From a checkpoint of a small mixture-of-experts model trained on Wikipedia.
Training: a variant of Adam for the experts, 662M tokens, 5389 steps.
Below are experts of layer 6 (counted from 0) of a mixture-of-experts language model. Rows are named router (the router's row for the expert), down (a neuron's output weights, with its number) and show model dimensions 80-119. Each number is 200 + 40 x the weight over its row's rms, rounded and kept within 0 to 999.
Before each expert's rows: "raises" lists some tokens whose logits its average output raises strongly, later layers aside. This comes from a sample of Wikipedia text that the model never trained on.

# expert 6
raises: "\")", "·", "sky"
router,249,280,213,180,157,243,161,220,183,192,189,231,185,170,122,216,224,198,114,153,223,185,244,212,237,174,197,119,151,194,137,249,223,186,191,197,245,202,204,93
down0,107,165,182,225,233,240,239,249,103,198,214,172,187,241,128,212,215,213,237,151,178,139,170,234,247,144,227,220,269,204,242,216,183,249,143,178,208,183,185,169
down1,203,173,195,183,254,152,201,159,119,204,218,207,213,264,272,188,228,173,183,180,191,200,207,136,165,193,198,207,190,188,227,186,209,248,197,133,184,228,168,222
down2,203,139,239,155,311,162,183,140,199,310,231,172,158,294,235,193,195,236,190,217,184,209,171,236,205,283,180,263,216,132,225,200,207,221,268,216,198,155,161,208
down3,166,165,217,274,137,210,215,251,93,120,181,164,257,224,137,190,196,190,195,228,158,202,155,242,204,162,224,216,179,167,244,211,200,163,169,176,231,223,229,196
down4,157,208,175,123,155,190,116,99,238,218,207,139,225,260,188,196,191,230,214,201,172,220,83,296,203,310,201,169,205,196,146,169,174,158,191,255,206,257,237,190
down5,215,178,187,193,244,186,232,282,188,105,220,190,187,264,160,191,213,181,189,147,170,234,212,168,266,217,215,253,253,201,218,245,217,174,163,137,175,242,235,217
down6,204,188,213,267,289,183,252,289,127,244,228,214,216,215,215,185,192,154,265,199,148,247,218,226,264,168,189,146,117,235,281,234,205,210,231,202,219,178,205,191
down7,125,233,260,227,206,187,236,266,215,201,136,261,187,192,167,254,223,196,270,195,209,187,173,117,294,258,218,199,146,249,164,104,166,140,287,204,237,185,213,204
down8,62,149,227,212,182,216,278,216,250,231,159,224,260,142,205,224,182,215,232,211,209,214,156,292,151,149,263,186,190,171,153,205,205,212,208,244,229,211,195,195
down9,172,167,165,170,267,208,218,209,254,239,211,167,226,187,186,225,233,186,217,189,225,182,217,260,161,211,252,181,209,213,184,204,235,164,268,276,159,239,208,185
down10,184,162,187,151,179,205,187,138,281,233,226,165,208,177,209,140,159,232,202,234,184,225,212,143,133,240,139,258,224,138,213,252,214,226,194,195,164,227,205,185
down11,228,192,223,220,136,217,233,224,110,157,285,274,175,219,194,143,213,183,183,172,262,217,279,143,181,185,211,196,190,223,149,175,188,261,218,171,213,246,177,225
down12,220,153,166,207,305,141,232,187,228,189,169,167,230,209,221,248,185,198,207,181,219,194,214,181,181,239,233,227,236,130,198,176,229,216,216,237,152,232,153,160
down13,233,184,208,261,240,198,250,215,252,214,192,149,149,171,202,124,216,185,210,259,148,168,167,191,210,188,187,231,191,305,159,201,240,135,174,221,209,175,267,231
down14,231,218,207,234,195,286,165,137,137,203,210,255,226,191,191,203,182,227,183,181,147,178,198,203,208,224,135,192,188,214,192,186,168,232,187,205,221,201,211,255
down15,210,178,148,217,208,155,164,173,116,244,199,195,267,236,245,214,189,195,203,251,152,218,142,278,163,265,331,217,176,209,174,133,202,171,224,166,225,240,198,191
down16,197,273,168,213,246,205,271,194,109,206,226,166,228,164,176,186,158,185,187,148,244,251,247,170,181,170,269,183,209,126,225,235,193,237,246,188,215,154,225,232
down17,215,197,177,236,240,258,261,215,191,121,176,212,143,239,157,240,204,201,201,182,175,173,218,189,264,247,124,163,297,264,192,173,272,221,66,163,194,185,226,270
down18,158,166,178,171,305,203,219,191,179,127,151,202,220,242,248,268,170,206,223,229,173,278,255,201,255,269,203,144,179,141,266,181,162,220,200,187,212,218,262,130
down19,192,209,218,229,177,206,200,216,145,247,141,241,208,189,210,160,239,202,187,246,153,216,132,210,205,277,167,136,207,186,170,176,145,188,323,125,157,224,175,201
down20,178,147,185,201,140,200,178,227,199,151,200,239,254,189,331,132,183,198,242,185,243,234,266,197,209,135,245,133,209,233,291,239,191,295,191,125,291,114,168,167
down21,207,179,244,246,197,203,240,230,135,207,130,250,198,192,189,151,159,228,165,204,140,112,220,169,229,224,186,182,221,186,191,161,194,243,239,255,112,196,195,195
down22,246,94,225,208,222,104,255,241,201,189,233,152,132,254,155,269,156,218,228,244,200,173,129,232,241,207,160,251,218,190,207,150,192,123,174,192,230,211,214,171
down23,247,197,208,95,204,160,164,107,252,228,170,141,269,243,66,183,212,142,220,162,206,164,226,195,199,199,202,229,172,180,188,200,214,198,254,161,207,142,232,206
down24,188,198,156,95,296,152,181,106,201,194,217,210,254,185,212,117,194,239,243,165,207,219,267,184,189,186,143,207,175,204,276,228,215,242,195,152,151,184,247,108
down25,186,243,181,172,218,233,174,142,166,259,267,172,226,250,236,241,168,197,238,156,210,165,168,281,185,164,264,171,214,234,216,176,189,214,189,188,136,218,228,211
down26,203,169,204,232,194,223,245,181,189,228,179,188,201,209,196,175,159,253,187,219,168,291,231,232,231,294,244,229,258,225,219,211,168,143,223,205,195,237,208,112
down27,222,247,181,232,220,238,210,187,236,243,223,211,170,143,161,237,221,221,259,161,327,179,236,163,175,257,190,149,207,198,167,185,193,229,231,152,200,227,182,217
down28,179,244,230,186,233,208,271,185,98,197,123,218,207,209,180,127,197,210,166,187,186,255,150,147,235,225,242,213,173,224,159,170,136,141,185,168,177,233,208,229
down29,177,185,217,116,210,222,133,179,233,210,261,168,246,126,259,196,217,225,298,157,253,225,191,180,164,209,185,225,155,179,154,208,159,216,319,167,213,180,209,180
down30,208,195,229,172,219,164,211,219,143,211,177,211,167,213,157,171,177,219,265,216,212,149,206,236,183,206,240,285,220,206,161,162,176,207,261,124,261,259,192,217
down31,176,188,242,252,180,151,246,146,123,197,245,186,201,237,258,139,236,163,195,185,195,233,171,186,205,183,232,210,220,233,173,272,191,201,202,203,197,246,159,228
down32,194,185,224,251,138,200,198,225,229,240,191,206,242,199,241,157,243,232,222,148,273,219,173,203,222,120,261,138,190,229,246,169,207,249,277,206,226,235,134,151
down33,186,192,212,229,177,140,277,242,242,219,154,174,141,190,159,254,189,146,222,210,233,168,218,133,226,165,173,255,234,290,121,193,249,164,205,157,254,152,150,169
down34,192,221,222,238,185,161,287,244,53,170,159,125,210,220,212,181,138,223,177,214,111,223,210,189,178,181,245,235,247,190,178,200,179,185,217,135,234,189,133,271
down35,196,249,222,269,196,138,194,222,142,143,252,206,196,271,168,172,213,174,105,166,210,205,192,173,177,189,187,186,159,200,161,240,203,193,198,174,245,210,236,244
down36,159,261,232,205,289,197,228,247,226,206,208,168,159,157,223,160,202,200,199,181,171,183,188,182,268,175,148,200,213,234,128,209,217,171,156,100,281,133,233,204
down37,200,193,196,296,312,217,245,163,232,251,180,206,180,223,183,164,212,211,184,258,194,218,179,162,249,177,257,185,151,314,237,276,197,275,143,171,235,158,258,141
down38,252,190,191,248,195,220,221,234,223,210,215,196,170,137,234,117,218,146,174,201,219,218,220,250,221,164,233,194,174,206,212,219,203,229,235,187,185,191,119,255
down39,205,202,174,157,264,176,225,181,214,263,127,238,213,181,214,166,157,224,220,196,167,175,218,198,167,246,216,208,152,217,248,211,217,237,260,238,226,251,219,101
down40,216,210,189,203,214,214,241,186,129,192,207,161,231,228,253,201,206,176,208,195,178,183,236,218,210,126,224,224,213,257,177,217,249,187,217,136,257,224,232,296
down41,186,249,203,170,162,254,218,112,209,206,212,187,138,222,190,112,174,260,167,121,198,251,210,183,220,174,213,232,248,178,248,243,211,171,227,202,158,186,152,212
down42,241,166,212,225,170,233,200,155,138,309,114,104,195,162,227,189,199,232,190,193,195,160,143,222,234,181,298,154,227,136,244,214,151,232,213,261,207,148,165,234
down43,256,194,198,180,235,240,205,257,183,225,252,164,187,266,262,97,198,190,107,247,168,201,214,143,263,176,261,229,184,168,195,233,214,128,198,155,222,191,156,199
down44,187,197,204,238,236,204,265,256,194,199,145,197,157,291,113,234,179,208,205,136,130,222,96,235,288,145,220,225,167,220,214,145,169,183,149,208,270,175,231,183
down45,196,210,211,186,286,157,211,205,267,208,242,216,138,116,191,220,175,157,220,192,224,165,253,197,222,241,231,132,209,224,133,227,244,185,178,150,213,187,177,158
down46,175,140,239,195,148,127,135,184,186,180,251,240,232,230,256,225,188,162,221,164,230,198,218,215,194,142,134,202,145,233,227,133,189,253,207,159,271,223,145,173
down47,295,195,253,253,235,223,224,158,112,177,110,187,172,246,180,198,125,196,185,267,149,149,216,206,216,253,242,305,221,191,150,212,213,177,251,201,202,255,272,264
down48,159,187,205,235,265,259,290,199,184,237,193,192,220,188,238,134,239,199,230,238,213,181,311,287,150,201,197,213,194,214,214,261,192,196,246,204,163,234,239,120
down49,224,156,166,178,249,128,187,203,222,220,255,214,244,139,211,171,186,192,163,204,203,117,259,214,209,214,271,178,227,205,217,214,236,238,237,168,229,237,160,137
down50,164,271,203,230,236,173,193,181,197,152,198,247,186,217,189,166,215,183,152,199,156,196,186,138,233,184,204,211,131,236,256,239,193,257,216,150,172,252,286,131
down51,181,141,151,144,259,191,181,140,193,271,157,197,179,277,232,239,221,237,207,148,176,228,161,239,185,230,249,340,190,145,294,147,179,249,173,230,215,179,178,204
down52,236,201,232,214,168,95,163,163,216,190,225,170,252,177,242,181,144,244,200,186,300,240,171,191,157,222,224,248,253,241,142,197,197,170,243,135,214,178,216,285
down53,118,200,205,216,166,227,196,183,204,246,179,200,202,183,202,220,158,221,218,170,209,280,206,177,227,203,258,274,162,249,207,181,187,269,184,182,235,209,266,171

# expert 18
raises: " in", ",", ".", " (", " and"
router,223,202,195,258,205,213,211,198,198,233,183,258,115,188,165,192,228,179,172,194,167,242,171,263,175,198,158,112,153,238,191,274,279,224,178,169,193,259,106,217
down0,190,228,217,216,151,157,127,138,278,149,212,205,246,273,223,265,220,269,214,180,193,254,248,175,216,209,220,178,168,158,182,203,232,241,286,197,216,193,194,201
down1,195,164,198,183,183,207,187,177,207,218,199,187,219,276,242,138,144,154,163,159,286,193,219,197,183,229,220,284,180,200,207,234,169,293,220,220,187,152,183,135
down2,166,199,163,268,209,198,157,185,229,203,269,193,217,206,214,223,236,207,185,215,146,139,145,243,182,195,273,174,208,269,221,212,184,164,302,185,227,201,204,265
down3,266,170,190,241,175,129,208,161,289,224,191,214,200,280,198,232,106,266,163,274,275,167,206,240,225,242,201,210,266,226,253,135,216,204,277,243,188,225,246,318
down4,229,168,223,189,204,239,251,242,234,208,218,202,164,220,157,233,226,216,237,276,210,176,283,183,192,231,240,259,248,212,250,228,208,180,183,189,167,196,237,144
down5,131,244,169,156,160,168,302,189,208,214,123,221,163,223,238,148,120,193,228,172,213,166,239,164,204,271,286,237,217,196,148,162,240,190,201,200,260,272,165,159
down6,214,204,141,207,230,189,209,237,213,217,211,159,155,149,279,154,221,220,215,157,177,195,182,198,260,223,143,195,186,133,198,262,213,224,252,138,210,294,191,140
down7,183,260,260,202,191,193,155,153,250,223,153,225,187,226,266,201,196,186,210,113,189,233,200,190,236,162,190,251,209,204,177,209,170,122,227,203,177,133,237,197
down8,168,285,155,228,273,265,260,223,179,144,160,114,142,97,263,131,182,160,275,137,238,235,173,211,234,208,213,231,238,198,265,135,239,174,173,178,158,194,140,195
down9,160,203,206,210,145,179,250,205,236,226,246,205,235,194,206,187,237,239,84,155,234,201,227,241,215,263,180,180,52,191,216,178,219,335,173,199,258,160,162,316
down10,195,223,254,212,231,209,150,243,169,257,159,206,231,227,263,237,226,203,185,255,218,158,189,234,221,165,227,222,195,148,237,226,168,145,223,225,155,197,198,215
down11,272,144,266,148,262,138,229,251,212,183,201,164,259,227,213,226,236,232,240,200,220,201,251,181,180,188,175,227,143,182,164,307,129,187,231,265,189,232,211,278
down12,274,181,167,251,260,179,141,291,246,153,253,152,171,175,247,174,200,153,118,195,190,167,248,195,195,219,192,181,250,231,193,216,179,205,203,159,181,183,261,224
down13,208,206,233,190,171,168,265,194,228,157,229,232,263,231,197,249,239,246,171,161,278,178,70,217,285,183,173,170,173,177,178,113,210,214,189,197,226,199,218,279
down14,205,293,239,189,178,261,260,236,151,197,234,200,142,195,210,227,197,211,153,173,164,186,158,199,218,157,260,110,236,233,230,107,225,170,202,124,213,191,232,209
down15,219,199,210,172,214,288,151,271,194,149,196,179,211,245,214,188,196,179,165,272,184,201,275,203,160,205,251,188,207,321,216,234,233,114,161,165,247,218,250,196
down16,200,244,252,194,238,229,254,245,198,172,255,164,168,206,167,298,219,183,204,137,234,129,157,179,171,190,169,199,95,156,172,137,130,211,169,269,219,229,217,125
down17,168,222,190,222,227,167,214,171,203,194,246,232,122,230,223,216,138,189,193,261,178,234,261,123,213,218,176,170,198,218,248,276,202,125,207,162,211,236,233,215
down18,200,243,210,210,191,188,238,240,210,201,253,164,168,198,239,224,132,204,185,192,177,194,223,137,217,248,223,164,152,179,149,169,216,188,202,231,147,168,183,256
down19,238,224,264,187,197,200,209,197,157,245,136,160,249,161,175,193,220,220,226,139,298,218,197,197,202,119,154,202,260,232,203,176,213,269,222,186,234,208,176,198
down20,195,220,214,183,244,216,125,180,157,185,254,230,260,205,153,229,147,243,191,223,179,181,130,178,154,219,121,188,218,256,142,189,196,170,187,169,238,197,60,211
down21,291,169,183,179,198,171,152,240,150,172,166,179,221,146,208,162,224,277,205,231,137,247,211,156,191,209,213,198,146,172,246,205,231,228,140,181,253,169,191,158
down22,226,121,194,235,170,210,210,260,216,218,227,199,167,118,164,193,203,180,219,186,281,209,217,178,163,153,224,157,213,298,200,185,163,197,168,181,230,187,180,255
down23,249,314,221,200,114,249,196,231,163,195,176,169,194,170,211,225,179,236,197,207,205,202,243,278,214,210,199,207,200,217,217,172,247,193,240,179,155,159,148,211
down24,191,205,208,248,223,220,145,288,177,201,242,201,164,197,191,175,137,202,160,247,229,250,283,197,108,241,181,219,190,276,210,255,231,132,154,119,197,190,149,208
down25,194,230,201,162,148,190,244,202,194,186,250,199,266,167,191,207,261,200,149,169,256,133,184,205,168,150,117,174,160,183,187,149,218,215,198,260,155,217,187,209
down26,135,217,248,315,145,230,99,213,150,191,126,237,191,220,193,227,197,192,240,150,217,219,151,213,166,160,196,267,249,208,228,130,151,228,232,177,246,165,196,207
down27,237,193,214,227,177,196,210,262,198,160,189,169,155,161,244,223,196,154,139,286,131,170,213,185,138,189,206,171,166,195,188,186,256,132,210,188,188,207,208,191
down28,202,270,209,322,159,166,205,212,184,228,208,164,201,238,168,218,161,215,176,247,156,159,269,163,140,154,202,248,201,201,225,192,238,185,238,197,212,198,176,206
down29,234,198,229,181,157,230,192,256,165,200,127,141,234,161,238,210,150,241,183,175,172,252,253,230,225,154,250,270,234,154,209,181,215,218,221,174,277,157,222,239
down30,211,137,197,209,191,217,238,185,193,188,215,212,157,214,216,238,229,215,228,261,173,162,178,175,140,222,223,198,173,264,246,250,260,141,239,108,166,209,188,161
down31,183,226,216,225,185,204,202,150,138,206,176,122,214,217,265,251,206,191,147,117,168,176,210,164,218,196,224,239,181,210,230,206,175,184,222,122,232,236,215,180
down32,155,214,257,232,209,200,137,217,132,278,176,252,193,266,214,233,228,187,208,180,252,224,173,205,181,206,235,293,168,195,223,162,185,203,268,202,161,151,213,200
down33,135,217,241,112,247,217,123,188,207,189,143,114,141,207,222,209,211,189,173,177,267,196,239,189,214,223,232,223,172,190,262,208,168,274,172,225,225,128,276,146
down34,200,173,235,175,154,174,129,242,232,150,251,256,213,166,192,162,134,170,162,219,124,192,217,281,178,220,201,155,191,173,92,194,180,199,222,166,287,195,170,133
down35,190,299,185,193,225,257,135,205,268,189,175,271,218,208,206,224,167,218,101,212,193,200,205,197,156,154,136,145,179,198,125,226,177,208,257,166,287,259,174,269
down36,126,175,162,242,153,160,247,168,189,226,257,187,195,104,258,253,161,197,206,228,262,241,173,214,236,178,211,202,139,218,197,188,170,273,193,198,243,198,170,243
down37,159,191,165,224,227,200,200,163,226,180,217,169,205,201,221,199,198,157,239,213,252,183,168,191,282,155,144,278,151,199,123,100,201,249,219,100,246,122,143,237
down38,260,255,178,196,218,187,227,221,171,204,206,200,190,297,199,193,149,163,152,189,226,164,236,158,219,210,199,280,195,127,308,219,230,119,204,116,117,167,232,177
down39,248,213,194,173,217,173,171,186,293,210,175,206,200,191,227,166,204,233,182,145,205,214,216,225,152,123,251,285,222,215,197,209,203,219,208,147,138,271,212,86
down40,210,214,201,221,252,179,199,210,238,214,252,146,188,165,167,158,176,154,125,209,198,132,187,204,218,234,205,167,238,202,210,167,228,162,199,220,185,212,181,166
down41,192,184,207,221,204,261,194,240,179,180,190,220,189,195,253,151,208,136,207,278,205,168,229,113,172,240,254,214,235,234,252,213,195,160,224,228,138,225,269,213
down42,156,162,194,221,214,220,194,194,152,166,170,165,160,153,174,160,174,241,251,221,168,218,156,176,226,236,158,200,204,133,206,168,244,193,153,188,159,228,196,244
down43,250,227,257,230,178,129,195,180,176,164,146,184,175,138,243,289,249,148,197,224,162,270,199,171,247,287,212,202,143,195,236,168,225,205,230,159,127,257,210,196
down44,220,262,234,237,254,174,242,200,133,207,151,133,209,266,244,179,200,224,235,200,196,162,210,171,165,157,213,195,235,185,236,211,232,219,290,337,188,216,203,150
down45,231,214,219,212,227,220,253,186,299,245,216,153,147,226,189,214,165,180,215,154,217,186,255,188,237,238,318,186,184,216,207,203,236,99,231,185,93,237,229,197
down46,172,152,139,256,192,201,226,283,244,179,224,150,173,213,121,286,134,183,229,194,239,137,259,203,166,207,208,134,233,222,271,164,205,210,221,151,187,269,207,166
down47,135,241,153,222,182,209,219,215,186,174,165,178,210,196,219,134,177,244,249,151,224,134,144,212,281,255,244,243,274,108,161,125,181,147,214,193,291,242,212,235
down48,199,140,178,244,229,155,234,171,146,294,205,237,191,152,176,221,215,210,195,219,237,222,159,225,285,124,147,176,248,265,195,230,157,244,173,251,144,240,144,179
down49,144,164,199,258,170,177,245,249,180,229,130,187,183,142,209,258,203,175,203,198,237,261,233,173,221,180,281,196,243,222,158,250,178,265,234,192,227,158,214,157
down50,220,207,196,222,306,218,208,155,205,225,234,195,170,200,207,134,259,143,270,237,139,189,237,112,142,136,174,226,232,235,176,223,209,158,228,197,150,162,241,160
down51,283,204,160,270,160,144,253,162,202,198,248,215,193,213,208,202,199,142,237,166,258,118,245,212,171,126,198,154,261,220,249,157,159,173,227,158,205,246,227,260
down52,244,157,242,175,150,182,158,229,237,168,260,204,286,173,245,197,178,229,93,211,188,222,158,246,192,217,205,216,196,250,265,143,156,152,176,231,220,182,222,161
down53,199,196,233,235,194,191,178,219,187,250,227,252,203,194,241,216,220,246,188,201,250,199,152,201,194,150,147,109,219,226,241,147,252,223,259,198,244,253,228,159

# expert 7
raises: "s", "ly", "es"
router,296,167,221,134,148,247,218,246,154,272,164,253,188,192,175,198,230,128,119,154,161,177,180,179,160,235,245,173,191,160,183,231,255,179,216,248,160,215,213,122
down0,177,160,190,134,177,157,194,221,192,191,200,184,229,215,152,230,157,202,273,163,164,164,211,143,165,170,209,204,221,198,190,240,120,294,200,194,217,157,231,187
down1,187,234,229,216,229,189,173,266,135,166,283,140,205,155,160,269,206,202,127,176,189,186,166,195,234,225,199,184,149,195,125,258,180,180,242,181,175,229,146,180
down2,195,246,261,228,185,232,197,126,227,141,244,174,230,184,175,291,233,179,196,138,191,206,172,188,192,248,164,222,167,153,181,198,189,206,177,185,231,191,87,176
down3,200,181,206,247,181,146,219,123,203,197,187,211,254,120,254,166,65,244,268,234,247,273,242,285,193,257,222,180,196,210,185,216,146,187,155,196,206,194,145,171
down4,222,149,228,184,165,242,88,233,225,229,234,179,265,212,218,195,151,204,183,180,232,248,228,250,230,208,215,108,212,164,115,195,257,175,180,169,278,202,173,215
down5,152,223,222,180,207,230,197,158,134,181,150,152,177,161,145,175,168,198,251,94,237,150,279,227,202,142,166,219,208,181,159,276,156,225,285,211,204,206,175,213
down6,192,152,144,202,246,299,245,149,217,190,263,286,127,155,295,227,251,108,170,180,196,199,153,194,203,181,182,191,227,160,250,209,177,156,275,188,248,117,216,235
down7,193,159,157,206,264,196,161,174,143,249,248,229,247,234,126,240,128,201,225,143,170,186,184,213,245,157,219,204,302,199,187,181,161,240,127,213,230,206,180,116
down8,225,155,179,174,175,146,201,188,189,158,243,122,261,164,282,200,211,230,240,274,143,199,228,203,226,285,171,203,259,134,228,133,187,206,258,260,232,227,204,206
down9,152,158,209,252,189,215,211,205,121,159,271,130,158,178,227,250,176,167,173,160,190,193,179,234,146,112,229,239,221,171,163,157,225,218,280,236,189,166,151,258
down10,173,185,269,167,180,160,162,233,235,234,244,166,227,179,207,261,194,198,206,205,233,154,214,179,106,182,212,208,205,145,93,161,217,197,197,259,193,248,170,165
down11,145,208,150,213,185,222,197,182,172,233,136,273,188,290,173,221,210,218,297,144,222,185,167,214,318,189,261,188,215,202,262,154,217,183,228,196,216,234,152,209
down12,235,249,193,194,177,131,190,186,147,211,193,167,240,203,210,232,171,204,148,293,169,202,262,232,245,231,226,253,200,219,195,184,174,218,224,148,222,182,231,126
down13,283,234,217,234,144,188,209,206,224,163,249,201,237,217,264,226,187,220,225,149,178,166,197,200,224,151,200,288,244,169,153,176,32,229,200,111,197,182,245,245
down14,240,255,242,190,151,203,213,247,250,236,188,180,178,202,144,201,212,245,269,149,164,151,181,226,252,175,209,215,220,205,167,226,219,196,206,239,322,219,200,203
down15,174,276,207,226,212,209,163,175,189,256,117,202,192,214,224,153,186,196,150,185,180,239,293,184,231,229,143,241,252,277,242,233,130,144,267,160,181,217,165,151
down16,233,195,207,218,191,153,133,184,195,176,223,212,172,203,243,287,156,190,221,193,192,196,199,217,176,175,212,268,217,172,240,185,204,225,193,369,258,228,287,238
down17,222,191,203,180,135,244,250,190,146,184,229,253,200,186,171,235,224,179,219,190,208,247,193,229,216,208,261,155,234,229,206,204,227,318,200,138,216,207,169,243
down18,117,169,212,243,205,170,271,193,207,113,217,183,147,218,205,212,283,189,172,215,133,144,154,218,293,174,165,259,222,223,226,219,219,207,185,150,207,227,161,179
down19,221,125,122,198,188,190,178,231,178,256,180,206,247,199,255,237,242,226,167,217,189,246,153,135,275,206,228,258,142,226,237,216,232,155,122,174,205,248,169,225
down20,242,204,212,195,174,225,200,189,161,169,245,200,179,176,209,176,216,187,231,180,153,127,225,261,211,177,195,227,140,169,183,127,165,134,227,195,181,227,138,153
down21,204,258,202,229,107,196,263,156,187,204,189,243,231,217,129,217,214,195,203,237,209,148,143,251,216,229,122,156,130,180,129,200,207,256,220,188,263,190,152,187
down22,203,192,230,242,276,264,223,276,188,177,159,204,175,255,198,213,223,160,149,143,160,198,273,261,197,176,178,126,168,227,213,219,212,227,233,144,251,171,206,183
down23,174,178,167,224,213,210,223,221,140,267,181,262,142,211,234,215,177,174,185,271,265,149,188,186,184,191,201,176,167,177,175,115,141,176,239,256,238,202,216,205
down24,271,129,221,206,152,185,200,152,162,252,183,217,283,247,163,197,181,279,219,267,235,249,226,216,157,159,263,169,167,239,197,231,120,214,184,302,132,218,238,199
down25,194,227,213,242,162,223,212,166,238,136,176,205,158,222,242,221,177,208,215,212,220,202,189,260,258,155,196,218,200,216,175,156,197,173,173,145,194,254,229,240
down26,149,220,137,205,197,146,124,116,282,185,232,137,201,199,197,211,190,187,226,184,254,270,160,184,220,264,224,256,128,168,237,254,129,229,201,228,216,220,97,255
down27,209,147,182,151,199,238,276,241,152,161,143,217,229,215,173,171,178,160,253,239,300,128,141,169,263,136,276,181,228,236,149,196,209,137,244,191,146,181,223,215
down28,174,203,185,185,342,199,214,204,171,164,182,219,193,199,197,236,225,163,227,250,233,198,236,279,182,268,220,199,175,222,277,206,228,149,254,162,198,156,265,165
down29,233,222,184,228,239,204,124,185,231,223,240,166,229,229,113,250,230,178,164,220,189,216,231,190,183,216,144,144,228,200,209,214,195,212,181,159,141,155,167,262
down30,208,175,174,197,247,210,221,196,206,165,182,206,231,222,192,199,209,169,200,150,134,195,218,243,145,137,120,184,246,244,167,218,194,179,206,227,212,241,269,214
down31,213,204,179,265,153,132,210,167,194,189,247,169,200,141,152,227,207,207,200,187,192,272,156,256,209,135,62,224,200,130,88,118,177,236,154,204,260,181,193,235
down32,228,168,175,208,265,256,167,218,163,214,127,180,162,151,202,167,183,157,181,158,204,148,261,194,197,220,158,216,223,234,185,194,272,134,201,167,186,205,213,271
down33,199,191,203,200,183,139,187,112,210,211,190,181,165,230,251,246,226,234,217,230,218,215,181,165,182,151,183,251,254,192,128,229,210,159,260,270,247,229,314,150
down34,193,205,228,186,156,235,204,134,140,134,233,113,253,140,270,193,208,155,196,119,163,251,177,225,204,226,131,228,177,156,186,232,220,248,227,224,204,199,155,169
down35,215,238,214,195,146,205,220,220,160,128,150,209,208,246,187,274,161,202,184,207,232,162,179,206,195,258,290,243,170,211,176,241,193,130,203,250,236,183,215,209
down36,197,179,104,208,243,153,183,181,139,192,205,233,151,195,206,191,141,195,231,278,201,172,180,128,188,242,230,168,233,224,170,227,222,300,102,212,227,245,198,213
down37,229,140,209,204,218,199,194,130,108,202,121,193,220,301,137,182,190,206,286,227,226,173,235,245,296,145,187,181,140,183,276,202,223,146,211,226,159,218,212,206
down38,145,192,201,217,239,270,231,201,170,217,176,220,191,174,206,163,154,180,233,223,232,252,194,201,198,292,178,219,253,291,240,215,172,210,162,244,203,239,242,132
down39,203,111,197,193,153,148,287,225,181,248,243,242,228,236,257,281,181,190,285,211,244,171,162,264,179,156,229,128,297,189,232,110,232,208,204,218,157,202,131,293
down40,198,222,167,155,284,162,141,255,187,191,221,170,225,214,206,199,168,299,234,228,208,192,211,181,155,145,203,184,178,195,152,303,189,182,336,210,168,227,202,196
down41,182,200,210,187,174,197,159,126,231,276,191,202,203,227,221,221,206,246,224,147,198,211,179,198,227,150,125,175,144,190,183,231,245,219,157,223,238,175,183,183
down42,174,290,213,220,214,164,232,214,219,180,198,182,197,226,253,219,225,179,232,185,164,174,217,180,189,270,164,236,207,189,199,195,208,239,269,238,131,192,291,222
down43,165,183,188,240,191,234,213,209,166,153,216,218,159,150,199,197,226,144,208,194,148,200,219,162,205,229,189,269,234,198,241,130,214,259,248,130,219,148,253,159
down44,207,146,208,238,202,218,186,153,200,227,266,239,204,194,286,198,200,171,109,186,171,241,205,195,179,170,181,154,215,183,208,210,240,264,229,126,230,270,152,229
down45,193,193,215,231,197,123,197,228,228,161,223,223,218,159,196,195,218,142,250,220,178,250,229,275,244,139,136,231,214,211,222,238,178,211,166,214,251,191,220,170
down46,218,223,179,214,159,171,133,231,232,195,266,205,173,152,182,205,218,216,202,254,190,192,169,174,250,284,260,221,125,120,212,226,220,240,267,185,114,199,231,198
down47,203,191,218,196,179,204,236,160,172,189,129,152,143,185,212,158,160,173,249,217,210,211,286,128,252,201,241,210,197,154,212,244,174,147,101,240,155,195,176,266
down48,234,245,223,169,173,217,194,220,198,170,129,271,223,253,316,180,170,249,273,137,194,240,186,124,216,188,195,101,221,241,205,213,213,205,230,163,244,144,272,208
down49,193,180,209,287,190,144,201,170,215,229,142,190,208,253,239,267,146,228,217,277,237,225,208,218,125,170,214,229,222,206,146,202,190,283,211,252,188,234,197,247
down50,192,266,209,178,198,202,296,268,236,224,185,182,236,217,175,185,157,185,238,255,175,184,187,282,220,156,210,242,178,152,193,215,177,81,280,264,199,148,212,170
down51,132,162,245,186,120,205,180,228,185,169,168,228,225,193,152,210,160,240,217,176,231,165,188,226,264,221,307,221,142,194,190,241,176,227,196,198,145,171,182,213
down52,234,200,232,189,210,209,292,218,238,210,163,175,225,174,84,208,238,219,233,210,156,198,155,254,221,162,203,239,262,243,145,144,200,269,144,165,273,164,212,211
down53,238,187,197,137,207,231,135,179,190,160,148,220,201,189,213,274,167,195,171,258,233,179,224,213,128,249,223,193,176,251,97,175,226,169,204,189,235,230,166,211